Weights of a small mixture-of-experts language model, trained from scratch on English Wikipedia: 32 experts in each of 7 layers.
Below are experts of layer 2 (counted from 0) of a mixture-of-experts language model. Rows are named router (the router's row for the expert), up (a neuron's input weights, with its number) and show model dimensions 0-63. Each number is 128 + 24 x the weight over its row's rms, rounded and kept within 0 to 255. Numbers have three digits each.
Before each expert's rows: "gets" lists some tokens that make up at least twice as much of what it gets as of all text. This comes from a sample of Wikipedia text that the model never trained on. Tokens count by the router's weight.

# expert 13
gets: " that", " with", " to", " as", " which", " who"
router:152135132170139114105117091099088121152141139136158122127160137139093165068060105107144100124124146167073118097167111165146127127134130135118126149125167132125069121134142096110126127113113131
up0:112141108126099112152129089139141136149122134117149152168143135130107128120114074140146115136124153132141115112115135133180113182118123130123134099153137155095106109135099099149138174113129142
up1:144118107124085125154169090169128138145126142111124122125124166154123123116135133152148117114107155151123128119143157156115108146108149079119142129139125146107100107145138100137140141117171150
up2:149117107134101092142139047113133144140106149113181126156105141146123112129113126172127109166133169124136137139136145163126115117133073116123153103129145131106108120140098153122137139184166130
up3:109100120106090122112119115154133143154119149127137097123117122132132109118128105125157086129108138156081138113148118148133100141136127137117125137113115154139132100083119130129149157153156180
up4:152139103115105169150117084135189135110123144136180112159153119122125102117123128145157090128150150127077130135120152113141095144148108120121101131158162180108152114118102113122101150148167159
up5:131120078157090156165121119162124101099129155093095149136116170144152140114133098130166121154124132097130091098148131125110117149114123094105130150135123122125133117127111110111105119146137158
up6:161099112131119142106149088116134171144089153101150078132143161121138133150208127136139113156135134112097113113150152161141085130100166133091148069141128113113116129147104106119125155134157169
up7:147109132123102124123141095141140155122112150100170135121140127130102111135139112129158130153135187150121106140122126132139124132063098109118155122156130117112133116099118070096111162179126173
up8:137114098130130109137104074123129158150142111102158127166151127152123136131120133174121106146133143118101128136093139132156133145122113129130153099147133170115100114160116139094122190137155109
up9:120103108118111166131109083148145154177108114121165145132146117136057152117139106151157110116129134114127130146141162148123113163102122122088135099141136153132125141145105098146144152139165167
up10:136131113135126141127170084135150177157079139135151126137146115151094129104137134147143090137133177142117122107133107142165066167120083124102155120134111133134105105143106094084153165126163147
up11:145128088125107125121124098127149177166127131117162135129142110136088118128113108153136095134117151144092131121099117096132100160077110116110161088178171142129102131151098099112153132164130149
up12:155166140101106164174140081130119162110126135127148127160130123134073076110158138102122095143149186133119160162128173132134129154121116095117121086164139133153115120092141141134144128118148132
up13:159143089124072106138123121179138140135139123092104111132141123153117155135086113166145089123096111149106131132096145119163123147116112124111160111136171146117132086135102046117146131149195148
up14:097095077153150148156143094145125179133098138132142110095132111125132109099137128135163092120126145129117104146131164184141123130126132120107137120154144135074131106127106101095122146139153139

# expert 24
gets: ")", "\"", ".", "0", " ", "1"
router:129158109145140116134170081105155135144100127164139123133112120098139129092134171152165166109122136145114130164152143127168129158117118145132122075172148136094115167133126124149093142136133164
up0:104128142116163115109130106187124126124132147129160114101127120139133086093081127127171095134127121141102122105155145159150125143114125101097132143147163172097098104123107088088111143131124154
up1:120113123100120117128120096153143164134159124103167126124122135187109190093136099114123087169164121145103095080121134163113157140100121128084135121128135152102108089105124145083091163146119141
up2:127153128116098156161113130142155146127102120126157108119146147156095164105081128151143121149120153171113105128128137148151132156092136127106176097154123138077114107131121150108116164142181178
up3:153129102111143135155124113180144154140134106131144145096153154146116160150079106103113125139117164162082144117153154144118104179131129097103155140140134127128114097097108095101106143105137155
up4:119101136122117129120136134123125143144092109102166126148126099143128151090094105132153102120110146152081107098153134132163150144127104100127188128140141136134101135119109080137119167132139113
up5:124108137080131078180139113134149160143099131087142142100135153152126148125095102134156113167116135161103112105109120109116116154119120089139161132148154175097096116103108101103069132142130168
up6:165146127115146134125105084168139183155129136120147157115153137134161133103089117107166085175127142117110135100179170139132125113120127120084099126169133178110146124135094124115124145120141170
up7:119091126134132166136121114134144145164144112135143122119124126145128145099141144159122121113132141138130118135154176120184099109101123126099125120159145071122120165147100140150105132178098175
up8:133097094147134129168135090150123153151138108114121142172139120156080155108127078125144138153157127147138098114119145135178163136087127085125127129109135167096119080141124132107144163158142148
up9:113108121110146084096113101153122150136098106109165102125157113160118149118121090149146131124148142118087109098147103143147141129123122099066146103164149165134095130134093112082138189144141135
up10:085115166142110129145140107123116158106141116150127108131154108165157102118100085115120124100128129122108132136115130155158121121132159111110109103149118110091116090154136117122139143174132135
up11:106147142137120098173124126130103116122139129122128176085105127140122151141129111144112084126129127145152134101138148137126088129119138117117136163110119109120116126135131129102130090124155144
up12:101121134118109113134135109138111113136092135117139100122102136149116131130084046101116146145149146139123112082097185112124087111150149132104140111129166116105138129138129132130149093101115151
up13:150121138110116102125121090150126145147134153116147135192151158156112144120114110148149105127107144157104112105125122164106117128119140111093170143117123136070108110127098112096118151123130139
up14:144156073135144100150161131140173115153112152153108151103109156144086131095136096148145104143137119142132109070090133140115120194103114122159163148103137130171154109117119142135141196132132132

# expert 8
gets: " |\n", " de", " \"", " a", "born", " he"
router:150088153140163120100141105126112140107150137129131131139139136122069140111126102110125092120097122162153149127136139133148118174108125112107178116113120181141108122110132070115133165136130148
up0:105149121113153106129146097126116144140134142082159146150126144132137160127107115168165130123120159146109134124140135160143101134122117158108154136149158141120097094157104146084128113106150128
up1:133146131132098113150083080121159164135102078112144139137108125145106155125107113149126122145118117152089135122139108149137100156129143100128156110140105143135087103113119144117095141118162153
up2:124143127085104120102124056132113134123118129127129103138136138152145133097122127159154147124085124175142126091115139122129120107098130093118102122132113117110125142143103110080128144177165149
up3:122127139132163123159156106148124137142072088114172150126151140140185121105133082160144132147110130153161149163121153127136139138124092156089080117181123154095099125147107134099072118146120137
up4:108121127119163106175154093126163135181124099116178117098119138164146113119121113180161110119142168134114127062117134143137122137124117128143136130137144124105121141165139102150154155124148124
up5:151116102121112134155130109158149139132110117112108096144155115115146160098086114139142110154118153142102116135117118157105115127124103079120113121165169154105115133129102116121090140168134170
up6:125086165142069141150092099138163124151146109076170124129128195145146115185122115117126098117105158130147117164142121155113142082117164175123137126101143141122121125141151111146139116101106131
up7:157116138125127101144116066149135145149112138131170116120133143154103136104096104155106094115142146153092097138102166139141141169100133092121140125137138171094130114153143104109148168160181132
up8:114094110126117126115114099177102155137129124094149123143150156154131142138122114158108082135128144180093110090155092109121126131118092129117122136169140125110099116104095104061109145129102155
up9:118116115124126136171107115135098152155108105110110132130161158122131094108109098150135097111108112132085153137109135139156158159131107181112141124150142164093106100108131093119139167163138135
up10:115123062133141104112122110114138159157091141108173080136166124166136152140087085169170082124171148113075119107139115140151125132102103111129145121137141148132109128157082083111115162175145171
up11:121095115153115144094117113129131162110096152157179130161143152128095146128125116144132091185154141168092120126151122114155126130121112117113119133129127143123126110141110144102137161134117102
up12:173140121115110137130111066136130164150122148145166142148150115146118157130122094142147082123101120173120147107156157094142127118119120156079150098169136114097096089133105090116118139160160150
up13:132141113130124117144123108121164160140120145113152079122145157155135135116093101128127072130150139119126142136147113149139110189080127117130155125159150129103079082146130118089111150111184131
up14:088099111117111136154141100160155187178115123083140099134141133151097130068107113157150116099160169135100102116136150129153096136099110083088114101139143156101124140127120135139106164098154151

# expert 17
gets: ",", ":", ";", " –", " -", "),"
router:109154102129161119112123107147151115112133127145122150140159111155088107150131131176125077144119136114102091100119113150100109152103117143136141125148148135109136138120124088138123113141120141
up0:123141101134139140146127110152117149147076115133149094114151106141109142114117111129131102094120118158134128147079107133180117133096086121106142109113148140121086121109085135145117141160163145
up1:138098109160137096121134108129109159162098111117141104137162145121129125076093135117163148094127112159113109077134162135162082125114128088053141131110141171131081099156103115120121180136120129
up2:110131131139145143110134109129176128125144146121111129109163096151123126118115138138149108158141110181118118123162138168164129113160126105135130182104115161135127166140100126119134109146117097
up3:110128158141098122146101156114095136136159123153139170125119170163103130147123105165139122119099093098137125115089153079091118058132141142119129122112132106105119145096142084138118106176104143
up4:126149120111157136125125104140130123156094120098151106122153104158123137102130090138154156117127103161126142126119123114172123146120133133100138146122186157111074096161112112061132132097156181
up5:096134104139142142185130089161133164127105154132147103123140130139132118106126098150157120087109140128101135145136143162148111135149133100133152118117144153113079136139084111076156120168090121
up6:115097155110139110141158110169144153165124090120155118106154094122122146087080100135150127126134134132110136138135151145140149085132107135118132122128135132097103106122097099106108136162127127
up7:114118051124125119167126099169130134130075135128144124119154134155083126112112126161147107117110111136098160136147138134147103112127102111117128105140174123115142094096103085109126173126159105
up8:127114113136139130142127085145118155170122139115150084141148156128116102124104099103138142088106151136103156153129110146147117156113100083115118100111168099127109103130096107080128163143116164
up9:116112121122142117132138100141135159183138122112172110159146129117119122091108090131134139119113144193134122127146160158158092160127129094112152147119165160093115104116138115152124150136151129
up10:133121106124139117161141085154134173149128129079147093128137163164125153102121114130133087105138153145112141138110140142157143146122121124114140115112172181106093126167100122068109174128175123
up11:143099121143123146107150109128147131127153117135165107134097128154116150129151090113122115102127139161111156078160130181141131141098143121112131111089178185101115116137105148125128130125173139
up12:130121126112100123143104067121141149167130109080162091143158126158141124089120074141155133115117115156093168147113158136159099103108110115103174131100146116103128103119111123076106142141142143
up13:102106103163115124171099095134147135176132140113146109139107102142133129068107125141149121105116116151128152155163121190121091134108100145095175122152158169138105110139104139101103156140126123
up14:124112157124119119102117088155103148174147118130178098130161136114127164092140067155150131119122115147090136115128142174188132102125132113107186120127155140115129104132121114125108151123144163

# expert 1
gets: " (", " \"", " and", "-", "|", "."
router:147156103097108131143105090102141115184101158126158107114124170154084120103056094065134092081128133169116130115138158160131117112132135117117127114116111158120123111131151099140097174124150132
up0:092128124131115096131142071141154148117114151139149132138123137142093147135110096177151104155120144161124139124117143117130106144118117108103104111118169132130104085116135122089110130131176142
up1:104127125100123115126142117115130181145092106143170129111170153108115135141101090120147126144111134133105168122161147154127145159105121117120132135150097142139087053122097100079109148135147190
up2:117092139131157078123154139120130113129126154108130130115120151141124102137158119120113117109107129148152133149116164135169142140102150163091111134125126126144133148148127111164140179186146135
up3:159130097122158112120116125128135141143092104131160127138157141156110131112146105175107082160109145090090134157111121171157088159137127085119170113141128149071109127154124075111092168129165141
up4:131107113128128112151090124136127149106082104133158126145195161149115174143126131158138106098115144165096138133152087153176136152112110140110126136149131159100104119151103121088121144122154161
up5:113126132172121098099138142119113127161159145153115167125116125113157142110141100132113113132133134138141097115134137120119125147147134125128109136122092097121108086138135139124157177149127137
up6:113154119139122118175111116145123159154130111108128122177148146154143095100155088145120120098100132129099138131121125135129101179069126141073129110156136134098126135139105115092115154154138177
up7:127168138152132106113157110172118142116112107102158148150154089111156117138167132134179097132093129146112128099134120116146106168113135114122141137157162136100096109113090100098143131132144174
up8:133141123145097148136107107159123166123113111132188121101138156146114130106126127112148099120094163140116130128149152156139102135096154099119176123159142129106075107123093099118131135125114147
up9:105161119129124137163142122133149147118078138144129146151151152139095150135120094165154132128122105129091114138154103145116110160103065143118147098155144154118119115111091145091103152155159140
up10:096175115098126133166108078157185168128101120133122124157134137121135127112134130149145151106125128181073156123153133145143140150108109127130147104089130187110126102106109130102110121117113156
up11:159116129139123101118110136114123110163111130139174143137139161129139152129071096096116111140133137110124120107129144101135121140138072152133153160185124128146100109106144143145163148154137136
up12:152140078102170113113143108141151136196108150112159127149125154166105167111157089154132119147118118141119122118111153146154110176092123091087145131126148152137106130132119133108104165147133159
up13:110159139135198075132163112117114113081098170109111145112153088147113092172114092129121151099113138131145129095104149118120139122133141163124121159121158143161147152164128144135160114131168144
up14:105139148085114144136122137147154129138090109131167101161120124113101155115125065179166100094117189143103121141160143163103130115108145130097140099178124087097110148147107115089111134169128158

# expert 2
gets: "–", ".", "/", "-", " June", " September"
router:109103134147139098117152074108130135130124130102152120126176170149110127123108102134162096098118139108111129110120119140112128130115135152130133158143172125137127089157128117114140142142121154
up0:161136112112124145152142116145158152139126144091175140136143112144123130149083118127150082124112123166114091114135143145139135116158107112116159121157155137114104122150116142134079100114175174
up1:136160098124130123141099140147134141112107153086162152130122133175146166103140144130142128150078131153109122124150134145152114205131128119104154131120153158109119111120098132143110099112141147
up2:110153124115134114149133098132145145134097152105146121157134139130131159106102121143168112146137123139080136138134135162133120155122087104110155107132169151105074129131120098136103128163164126
up3:144135101111151158117111117123143154168124117114155122159123156149093124124151116137114146141134103161116109080119168155133123164149095110086161088106150155136114111152124145072106143138151145
up4:174125095110096125171113099152154126143108132140107122109132127150120129123060128129129120137140141138099118132154103134163126170126104084107168085131137129088117128155150121107094109168158154
up5:170113128106109131152098138096154129135157135119137117140142127099140099131090105122137133128120114114115129157191151147133215146128085144104174152128123146129152146188171107128104148139150131
up6:111123141118112128116146064110140124156138144153095151119101143128117151116110160127118149115136129118128096138129095168129116109125143095136108152114119175083154155135137076095125088102158095
up7:108145139128113132120136132115113118119135151132153118150170091100107103070118108102154132145121096144120102114122082139140164130106102130143113143091149163116153158153138090129121125098191148
up8:110105114115126119106091118107166135152142136121140103080131154182158155070096087131126120098109123105122124136092147159138130159112095114098188132105120130140146083110119109087105175102129132
up9:104114167150092117156140104116139114154132108124112107116117145146121169136125126199103112125157164154137143150119169131136110133156159110129106107173124079117123156149151143145119134138087109
up10:122133102107129109140108114132104148172119091108155144146113097142080154098134119128159114133102112167124105122101096150162120131143126079085159085112161171103129129118082122111132141131176174
up11:141165110147128133139087119191176131152092130120163072152138128156141129123092124147114106114148136146124134112123139157137138134139075135113157136191124124111109151115122129111093141153162128
up12:118153083120121145154155098161150143163085133131162090153148122140101103122111089162172129128117143157087112130158135168177152147121126106089151104134162111083094093133122138125092132154131166
up13:153135099112126134154120111153145135139115118100135149110133111128100114105093128153124138140143140148100105114146151143139120151148105111132128088130144127090109173160120144126073140153152144
up14:131150105118137128138109097165111131124108092091175111163121124094147163081103133150148137161142151134119137120123122161175131139107095089107126108129147130083106155144108089113112168128164136

# expert 7
gets: " a", " the", " in", "'s", " of", " an"
router:141152121112159122098104095130130107153124143129143119169145153130110134103118114113115104140154137156139139100125083155128122218069088117118157124125134155100122124129128130090117159122147156
up0:088103104140104116133148099140139154131085148108177120162105127147092118109119147110138126115081139118105164115126138139178108141103140125113150122135165142151147144121117106134107145146154126
up1:115085099148125147139126112151141158162076107104146115181138120144134134132103136156141108147127160167153115101159148152140092129125090157095147144124137125101111147154100105126098122151186157
up2:156107111110118158136114073144157155116107114120112109143144140136122137101109097143180088134113159156106131110153156166118096136115139130104144132164145152126092159147119093105090131142160141
up3:137107110158140088138120058164166195131113145126192127157141134121132115122106104139144070120148168134119131125125163145160120131097103127084127081151149133087118124128130127088087171123167155
up4:131123124113164159150152119155160174148104112106179128178165171137097120115128126112116109142161129165111162129146115145127093112109111102068166078143159116110119132143107127120121152178161135
up5:120130142135135120163140098174164163122105138113146128131118141171146138152125132181151125132127173144125146140159097156143122127136136098097138116095154174092093132138082082142132137118116126
up6:129112117108133123147140118174131146125105112062161132126130132155111111082103119173133121136140153156098135107129154172170102121140129116103135115114179139115113113146099109131097156190135177
up7:110123092144120121127111129137148160123121110133123124162149167160143130120104125154170079145138156148093200083110155127132121160133131081127165128156124138119097156159075110119120149147154160
up8:141119086094104131145121116152142142173082148120139146145109145133135132075125108129164105173069127150150127098122148136138086174140112126114151132165136122115099116168108075096122126115117146
up9:123122117121149115163119106131149190137116133121166103145155125136100120108111079103087120108147123167139123104173119138139158122099095149099174091120138152120105114114130124126100129088146146
up10:142149118125113148106115108132163139128152132136120137144096154164082152139138116133104122153138153124110135061112147142115108154129161151161124142137124134155140111152138149098124116122143127
up11:101158124113116116159156105124120117099117143156107109093108136127088108097163131157116118111175152133131094095094154119103096144066133151159158120115150104107118078115077125100100081132116124
up12:179111090160125109131112100154182160133111121086153110131146126136123114085158096131140090124132147138143126116139151123157128104105091115097180132139158123122131104170134110108121122126132143
up13:103165121108108140149165102144109107134151106094117122132113136170137072110131163155114100143104148126102122100153138136131122129116139136112129120153120133099105101125121103095144166117146136
up14:110100133120152139172159107109136150163160145139158152108104113114165129108141133115147111097091115111108135170142104117149131155103159097112123089112102149101148141131133124084113107152169161

# expert 6
gets: " |", "|", ":", ";", "==", "="
router:123113094129135096111113113134100111142109162149154113155092129125128104114134109119081107154158156170123086087092153094139103151098117126110120130131126168127121123125123088152169137138127160
up0:148119096153108112141113101163116134158094117104158135105149106134085135091110120137148105120115150131107131110124136145123099106105110127115134109125143147087108120118125084122113116138148138
up1:147131078122128126132102098157147133132098135095143121160133144137080111130111117111144139129107155124131158152118135151140128119108158148087151110181137094097116115128117142106098149117096181
up2:138113144148219116113105088123141130152122084080147117157108137132121165121110111129131123156109143137113152152102149157135121157103130109102117113095156146109054125128137091102124141156101107
up3:179114092118155134137119084138173142101128102127119138124155107146138097140126126116128122100161153135130141177138131151165080131128124130130143080090128153118110129089114156110115131081124148
up4:133142121130134109130137068102127146147111086117145124106182151135087140081128118127103075103083160155115150140157128132110108152102140159118145158149112158124109121108092131107082143113143118
up5:119157119136133118119128134123154149133088109139142137144135125156143130082136134159156133129121160135084141150138090173132137117102124082111148156153165128092109102131106100136127138125168159
up6:114111106120115100137140128138122118132106132124135140131100159133086135104083128114147065156096104135092137126135141146143097134108139098096153145139195134117098106124102117117123149085120145
up7:146101113167138158113131138103163140162108106114095152175142155142095125096104118098123136147137140151129123095152138153148102141115141092121185132153145146129113103103113117114099113126167149
up8:112140173163121117128128127110088141097180114135124114109126100125115129138121146184126135100109133089128178147100115095114117074120155095150097150122134145122142046091157161143131071140138100
up9:130097099101147151108139152105141141120108121115141117147130150134064185129106113124109147121145177080117097125125106134137110144084132147147135122137142153088155153082118099141111144180128138
up10:143116135145099124136147082149130162135128125118149107132136153137069130111103112143154075106114153150124138139123129155166139131121120113112127124123140174099114135148124133111097107121165139
up11:102129127119120149136156049120120132163162144146156123109093110114079175123104136145156124082115150164093123089130154115117134148149138124074130137113120137153136082148094125145114115148099163
up12:132140118120144141166152092126139154152120125130127136135148128168140148086079144144155106111130127155091112152139119152132111111123108103100157108109125143074130129083109124111098135131145115
up13:123146165133140121150152056150147118109143122130143143106132144165107117104109133091165093122121112139119154128139115127135097127102122135128158130182152116123098104105118148090093162110146154
up14:135127140131143135145149105133145168161126152135122109129141140176112158105126089152129123136142127163086115121126124163169135111104156135111149120142190129116069129147113134144106119116148127

# expert 19
gets: " of", " in", " to", " for", " by", " on"
router:100130138134149122080120053091131114126148161142136113135104104094116162102146094161164146102134126105099146110125155142153123166117116137084127135129160117116102107100088118063120117150154140
up0:111108116069125149143108111152134131123106091112124110139147187112134149082147129151131129122158163150123150144157177142109104189119090135139130102142149118117107122114136106125099171156151156
up1:117114133117107126099131113120091098132161164115096116126103092116106095146142148127099140108109109107145117131140143166133106129144184098139096151155130125170142126159135101140124121161141120
up2:144081103133124122142127092148125178146131110101183096128167150146124122089142098155160098146132110127119154118148138161174104159139111111107150153129111146109084089109102155107099152126125119
up3:122114116109082102152138100178158147149110094102149127128093122165115106095088125139138134126123128157135150128112123125144106132140114133095139110133128142086140102115147103145113163125152128
up4:135124135125139116165174132140142135164132115119115154128144157088106116171134127124151126096137181139116147118120168105119115104089126124125155089130171140092136154124139069139135125124110134
up5:140124106146126144148078117167185172106129097130163106148154150116147122129105132179138078142126120135103114087134155142158124126110150118128149131153126123122136087169136142131108125118147159
up6:158138142141137131136106128143119128143074122124135135154126124127111125133120100134103102154108133153150139145120100098181132133113139112086159134138120156105113102125111104153120185122156173
up7:135131108129128156138127068191177160087115110105165116137148135167094109062119103144102115112119120186102122126167102155149126109133104109114146140171124147116119119166144145127122144133118114
up8:154110111106093130132111076160134167131081165124152143159142166122125148117086125145137105158147145169128130133150177138150121161146096134114140118127140154097140084130127136112136143163120143
up9:124123117124090120129123094170123159144087106104157127136155128149135137134089118147131110137120134152146126099148125124158133140111131109115122137141100147119103100117134109089110160134136157
up10:082106126129155100148157108168125156130089126117177121128123102146154149122129126134149114157139139160105152137124148118159070138155124117121139092143136131077112126145130113124126143141154120
up11:162158083152107095144121099169173161133115154160159111153139127160089127098138100132092078146136113172089088086139128163141120141109131111132155140161127166139094111149130071119128163128159157
up12:159141141131139124122124104134129113132079128129161128120156132125084098079103127128130082136130139126123152127128118155098104137131111099087154106143133152104071130156124127129129141138114146
up13:142103142161091141120119091140117142167135111148179081143125144144117145119094101149118104143137141153130100114117141130145153121134109094103184153126122149136083100156092113113140153137148164
up14:132148099153106145140131092163128159139126121163168108134159116134080171070111109156138093147137133174106126134169152149158104138099101108084157119192125106145094119162113141117118114149147106

# expert 27
gets: "1", "2", "3", "4", "5", "6"
router:136129093098150119088105079136144136185112144109144116171124112113079156120135134099128134115147146147109125130142146124129095141135087118109122143126131163117100116126126115127102181146130114
up0:155114109142155138172161078159151106164097121110137105172155140159102141104101109161151125115132160135098146104125136152146137146073111104146166118146155143115132131140108085139153164132142148
up1:109126117145099113155130099142142121141140130110160136145132121156148178086118085162146105132096124160131126094102160172152132129086148120127145116137193171113110127150092115108130111156144148
up2:132148126167098135138133133144122137106181157167128115139112147117124174093126086143101081100107147145155131100116072152156089164128148163153143120112119120124111145151149142121090137113118140
up3:120152127145125108133117086139127143108086084127151136147105143169119145100089099157156115149129124139119114140143164170136110160088097124111150106179138144099092066175100123118132136085168148
up4:106145142168109108152155102162131145149113111128164110157168147161117147150119107163139113132146129141122135096141120160152109160115123112112148101167152182125121101164127110137118104120157130
up5:111124129137097120087118086121119132155130111143145146104124131191125132067121144136115146114124161107131125124073132134108091106121109111108110139102099065143130115117144114129127131108122148
up6:117142124144109145162122116141113192113094084143155101164161142159126116121094099134140105150135145122123122114116149164140123144125108144131154126119126092145121116139115159125133129084143140
up7:123111135149126111143147146133137138154083127147167092143144129141156155131108103172119075152095127122092136127101121172124145164132106119107170137116185157087129098152121135144129173136146110
up8:138159120128124120131146042120119105143122133093112134164135136097162106118154140113178124153119117136089170142111120133132156150135069104118151110110150117170116126157125111124134094108134137
up9:137131101115113073149155105138154119128108100108155091164134151125106138122112098149146063148105151160110152131146122146156117144104144121118175129137155188123121076126115101113101142136145147
up10:136126150119116090149141085120121115097080106121150130136128117184140156112086101166141077107104123117108138097149142104178122163117095139085146124143154137110125113117121130110137136094129135
up11:142149128149098111117109106142123151128114122147162117110116124180116133087122091169163111129090141150116118096118140172157163133129138135107167147153175151105112118130116126085116129137138124
up12:104120104128153179132154117107182137138135136164145129116116137123133147107125138159113131140140172105131091145148165141169092148138154131115125153203141155072144115144115133126116097128117119
up13:123157127153130118140138123128148138115116093127131102131136140162130139081072127150165078149134159142119108118134114143167132144120123166111152113168169118097137106143090099120120136082117161
up14:129141109125097142130134109145122141135097114151144121143149160165132146116106086136163107132142149146104110110119130152145127143106133118123146086157188126107088101126113096094103172161150191

# expert 20
gets: "-", "\n", " was", " is", ")\n", "\n\n"
router:119153094125128109119115094134123102120102136110128129139145115135164166141105139134127067126084103163147161099121143182148128129117127119118127109177153116130119139151102108115084158159123120
up0:139090153165080167173110081144167156179121100100114147123169149130091103119157070120108099136123171126121105109127107143115130106111122110124137119152141124071124127115105120125116100124098112
up1:115132121115143090150148128149138136164150134121135124130144113149107134130167087137127129135117129148111126109160102109134118144139148117084123135124143128099105090118109121088126139145121156
up2:119173132141127109160138105104143152112119144141124081122116154146101150119148126175165076113157154163091126138109127132163123163103092091089159126114172133109104115114117125104148148115126171
up3:143083158149131138146122141124141146142125117109144164132168165159142147157129130099147116161087123134133151151153138099132159149108107180114096108128107137145125111077138141148122145128130131
up4:126104115125164086142144101154164159130129109112144118105126144149093126097128115166143094139138148111098109076141120126135126137107109109088125163140163115124093124114116129146111180175150168
up5:133105159157135116141106126136129167147119119127150124152116150111110127132127113155126105097152133148103121134122114098142149175137150107089154154140120147106109104113126125123139123116143146
up6:123084146145137126135157095120102188160125113132156141103158147161105136112147095148122100113092142128122116139121139138128100148147121118110121153091164144133110105108106142111097130141175147
up7:127134137152142108120143100113108111129148131135139148094153160150155107148147139131094125100127104124137120131104092123161157100131144075110123133128110148147135144110124092115152116156117129
up8:088156184130120102138123136122124102135125110115127135112160177140077138117123107147122134107110135095089121109120113133124153166105130107103122131086144141132137089168113171087133125127130126
up9:103159150135151093134138109071114098165180134117121163146105126103112113093148157134097115125143109108139162155126114100127149114118138119154146122122134149141133168091102126152161111114092147
up10:070142145124129106136167090145126134137127172129127131185127126130117125097146104136138116130142119140099117132108115151156160103113119122091141129131140157109133080144117098110128112154131158
up11:138125111131112121135141093189135142130094128093178092151118113136139103135120110129129097132140149105096108149042156157190126157111102101109168113143182146132080120135134109102152130100161138
up12:127116134149135098117146094098156127148134101130157108096127119126110120131129098165144123146106152109107121106145081124121088150111141124102120152125174163112112122126118097100130177126159131
up13:109073143111112130117162136149118143146152150107105109103132136126119128173154120183159155083101141122130151143164165162163108147079154065122108077161142170135162118128062096165109106112130120
up14:136116161106146121142155088148145174151113138143147116156184102144090134102161105151128099114141138139103091104158090136156113161114092099111149154102162160091095114148107102108089134114177150

# expert 0
gets: " ", " $", " back", " himself", " '", " approximately"
router:103108119103160113104127121121132130132126147102142097119140117132135150081115119120185144138111124154100138145129104153119129117116111157128126146127135161097094087128128106124137151108160145
up0:147139093115145119129139109143137114126133114125150131164115129084098112088113106158137114124151162164107121096155151143136124168093117124124102117142127139097099113151107113131115155143141144
up1:126121097091124090139138104176116137126111089099161128156123141140132133097110115155168121135130139155058084124103133145117149154144137120094128100136177132079080113137119165116138143099128173
up2:129128161114094152156108097160155133153131144134129127140165096137099180122173102139145108104101130108149139092145172114156147137098115122088171160151146138125100133192128116121144146114164139
up3:120149159131102116146139108136151120130085160156141128104135169146122174121117115135127082135116124172140128147140142150164093131124085127102149128168108115122124133138108065096165123160129188
up4:149161072114100115139123101148114111123096124158134145119174113104099128110170117162149099153125128136116125118151113140156100146101137109107161130111153160088103122123104090096085146130144168
up5:140109130119099128125116114139147126096116119122105152121149177101122130161165099157066142113165197083120123122103123150120130136123127147149128147126115156154080104118127139105144090106133131
up6:127139123129120111122144117125115131106137146156155141121095102155111143129134132144132143143070142151136137118156151148133074136120089100111122154095135170161114138121114101132137113122173127
up7:132133134126133117114158076139146156133053105120146110160139130139127140092076141145128114143131147146127115118162129142145131116120138116124111109150161155126124110162118126086115167130180142
up8:108122112134128120136108105150133132141132122141132105159144140120106112063110116159145131108116140137145088091141163147146131190125144132096164106133127142117114128136067112098123124132163157
up9:119131064121123127145082099159135159124063102098145098121160127141130160104152108141153108146131106135112130111174162152131098154095086085107119113125150153105132114178114126119082168126115183
up10:077147100129128127129133082160155132133116125154149118165143153141083142086117133149169118097134117141121119100142140155109123165116121099145136124154118125091077107123103167078098131118118136
up11:180132129089128106163134116173098125135148130117147088165135127160111176083145134138102068119115139129127126101147107132136089142076095126098142122145124190137089117141105074106103136154143136
up12:133118100114158129155121088158139143142127142113153127131146110138093139126127091145189106121104151151084129092141170167187105149111092083093179109137149134104112101178106114130096112166145145
up13:127136117108113110133140100157151157125105104130154091151153113150115145127132136151132111141081132152116126114152155177153121187133086155084182106167104169130102096142133118112117108139127157
up14:119126083098100117127141124160148135164104125149137070165134133124066104091096097097150119087123152122137124117167129131165115149126115119090144113141159152133111097157130101088114125103152144